Weights of a small mixture-of-experts language model, trained from scratch on English Wikipedia.
Training: a variant of SOAP for the experts, 328M tokens, 10360 steps.
Below are experts of layer 3 (counted from 0) of a mixture-of-experts language model. Rows are named router (the router's row for the expert), gate (a neuron's input weights, with its number), up (a neuron's input weights, with its number) and show model dimensions 0-255. Each number is 128 + 24 x the weight over its row's rms, rounded and kept within 0 to 255. Numbers have three digits each.
Before each expert's rows: "mostly gets" lists some tokens that are sent to it at least half of the time. This comes from a sample of Wikipedia text that the model never trained on.

# expert 34
mostly gets: "\n", "\n\n", "  ", "\n ", "\n     ", "\n   "
router:144169138095145094096125100100124129084111099147089100137114151115152111096173108096146124130125113136122138164113101135140126153138127183159101112173110128093120117114129131142074139140119152078089091153155107150099124133145119147137153083142128149133122088141169141132146125134133140176143111157087109161098114140123149093131087138097099140123117143123165130105144112124124096175160129159131113163110127124117104143185076135108122137097135144149164079102183138120135154134131179119133141120142146136129121130154134124122164136100111088118160148143160125143143135119140136117132105154092078095087161108094122132096126099100144078142169104142174116139118143100079135155150098104160091122108146105097143119129123109123110121136138133202138125130151096128130117114133096
gate1:128160123125133173123108132095128156122135127123115041101135133152133107133123116111124130151072119146128131044132128138128134133127126077172132129075119142146144129137125149122123138138162130101125127140120172106134118165129129130125107095151128133128127174112101108166121101126131084132134149147101132135149169142140143137129128110071120144159136126123086146112146082127139078123165144088128149138153140131125117101126129125132128121126130131099130128121138127038120117128108112132100126137117101107130172103126134128153100163103142102117128087125134065119149124037120127139175110146095134086120128097108140157131130120155081114153123139167120100070086154125169121122154127111144101145101121122155124121076143128140103130079107127115174130137167134177129127136151125
up1:121120113131155112130124149139145116110147090130109136145113140124137108111087106141129152124023129132171130129146113119150104079134121125131122127130118128104099128136128124170130125180146126133126134117128142145145159151123120131129111149124133130136147123166130142128152128156140083156117141120150148180129165085139121149135139137124137128130118119087142175097151144190148136134128091136115092207127131123167093153120134121147140094135131131115100169135129103109098125090119109111131093173130111147136139127144149158157104116127124124124159029162166054145127129110148127152149119161161106116120122124095147125174129126121132121111173111141136128067135168145164124086153127107126075121131131205139131118126123135130126109178119125182108115126120135109128125141122088

# expert 82
mostly gets: " without", "\"", "”", "}", " as", "]"
router:159148169153127100131110102152080119119131103150111109113138180106130135098158201151118134162153146141153126154101096133121131144147155128141144142104145105120093128141181126143109120152182101146104140152142135141089090132140110151077110127117152130146154111134166104153142155127157144114124081163088090114129113150099176141181131134112120156122148169085148090146164133130148096119164124149128079134151132123116124151131097176116089117146120088133099145137153125129198151139111176127150140157125162136109171107099116154153135140114141147049135122107137106102158138094168115074117140127142114124126176141114153140148140135071157119118150135079166138138117132141140140130141116121129120119128111149122164140154102109091116130120138124163131125136132128115145119144117113
gate0:129120132137123120123089184168068134121126164130178108129125069129127126106140123139129128148125125081134130159150139133153110134102138119130085125130142085125134096084116136132132144127123077119059132130099107127088157132115129127114174120127173134122118142113142123120120142128128151084091107129137128138170166129137157128126129169128171124131117145098161109146129176120079136130126089116157128119124153131127091167141115137109154174145133134183136122159115108112141125122053126119100170156060127120125098116081101134146103091159139129114095116110127096131130172118132130111125087086115106114135111119127070130126136111110099130138094153107120098130124126129124126124117175098098164122110128151130125158146103112141128104118107135176120198085113119092148146127160168
up0:144150181137115193163133113152086145070133136126134139195124107130124130132118131138137149146131129106128124127134080137195120131125094128147125070129152103128133128130122150138128135135133130147146118193110113129129109126075136131158126134161155091128146145102174123129131125109107106160129129117103127130122118126151146141143133124116128189091117127130115100105119137118130130104128147121143118122152159133125133133107092119107106157139117132167080149127134126095127116154108134130132137083091113136107128119127138135176123122066130159201126082125137107160143130120129132122127119081103051129144136148086138107089121130127129129094137135078134128139131136118130133069123140089125131125149146118107081126140109102115136120098136122117123124128128011105106056126127151

# expert 126
mostly gets: ")", "]", "}", "\"", "†", "”"
router:147178161133134087154110106136096134107098119179073142098134140103163099118131151125145169101133118147111126153121102083115108153107158131117128161144154143098122140103155126137111120149132128140179094165190113155114143121165095128114133097110137119142133118134143124141124148144159138124140115171107131132141099157105184118166132147104098145116124171087133133113122121181138075130138105125120057116129153115147137110133071162089101159139167083123139150131154158145195133124132123139113127128081155113091137118137109131104137164134100145099138128121138112090178137128159116093128133110103116123110149127077117153082120132090172136117131131135143139129121123094110171128137076131142128095111147135095168125142092133124130106142137143141137141138192153135111138147131105
gate0:128168130063138143133132147114140134140128108143095142139046158132166112136118111165131127135128154141100142112137099086125124180132161120123083158119144171129131127129121108091086129128135140057125129133113149128113141061130130148124137128129166126124138101126166150128124125120132125122154128160130123106120128165148126088150124115137150165126133172072126138134078164150163143129114158125142128149092092124121122080127127142046089122128076136117064145148126145113117156104135178174131080117139142127134140114146147127090135128161135128114150095128125134132131162103155183128146123122089145107124134129125128124127152117172142124138152166148127109132137171123130145139106112122115094127112128128134123095157108235132107126140153126094118127095140131105126127121126114
up0:151129122101145096136126142144088162129143128124092133132143137113133128182129125167056116124128129121126168124095116109099128128107126151127118157110151163138158122125134133102069143123157093091137134131081124068143130067123104122124141127114128130167139110133129142121128127131115113131128133181135138126178145127129149128156143123110178145151186122156127060129092133139121110123068100130084128127126111081128136041127137157062139116122009162123099125133128151144133129125103145117139138142127130129120140095168138150103102128158132128139131116113128139116143089117130159092159130132133161118112130131151075128141151094139082152121143124131147120161121119124127129142118145123128128148148126137127151126129149125090115080137144120118137124196156110150130129128095129

# expert 83
mostly gets: " \\", "\\", "\n   ", "\n     ", " Swing", "\n "
router:156147132118148110148128137106097154095112128153097109111124135115160064100142102115159142147153119164120120141113100095119126163119133162111137156191145126082116151122159109159108109136098131134130116163139129150138104083168119127137124090140136111152060106138152099156168114140136148152078101121095110145090115127111141082139111167122122100094149157092163127132129118128155125110170106131131120140115120136159110188146077134059101118145162119117134091129130140124144133140120132168159112123097127159082097098130119141105150131113102103132177150181157129120113121081157139124141159130119096130150160161101128127101102144118155118114152078146168152124125167142125121148116086118174124150110146150110150115153127103126117162124116183125115164130150147119115148124143124
gate4:140133144136122140132142104136105138115095152126145129132143128113133129123153126076129124162120130107098146140152100133137151114149112124073064151095149128122132129141087133099113158130142134136162164132101096127120118123160141138121088117144129092112172127202161120137125108156137142137130133086114123122136107133081109151131126121139113124132140122133146144123154135120120132138118134130124200153131172145139123133105115095131073148138099157106118121106131133047152126100130138142132128146133142123143047042113159146130159121126144120128134115103118140115154145165178124101153139107140111103138104146119137122132158129118129141125189041126128129133104116129126148186169134146149147130112135122102108128109117162169166120140117062135128127168103126111093110084172156
up4:138126146088124125134142145127082137124141164148153123119129093132116158099068155128132121129097140143147139121146176119090191138124109120213080121150123118132119132162157137111134178178120127157128145148126129132141151114109113135143109142152136133142124135093066110116125116133090075110122125126135124127136105162175157068076136138079128133128126129127133130117128125158152159153185142117175134106099144121100134119177086139137163095102219129127134113088120156190121131205140076128119184147119106126086118119136121122125159137128135123119122091172126126145125163118120129121154135122128123135141127135146136123125120104146128121142130181183125169123121084140122122120133122125133098110121118118093151128134148124119124119141098101121135130130113132134125164123126119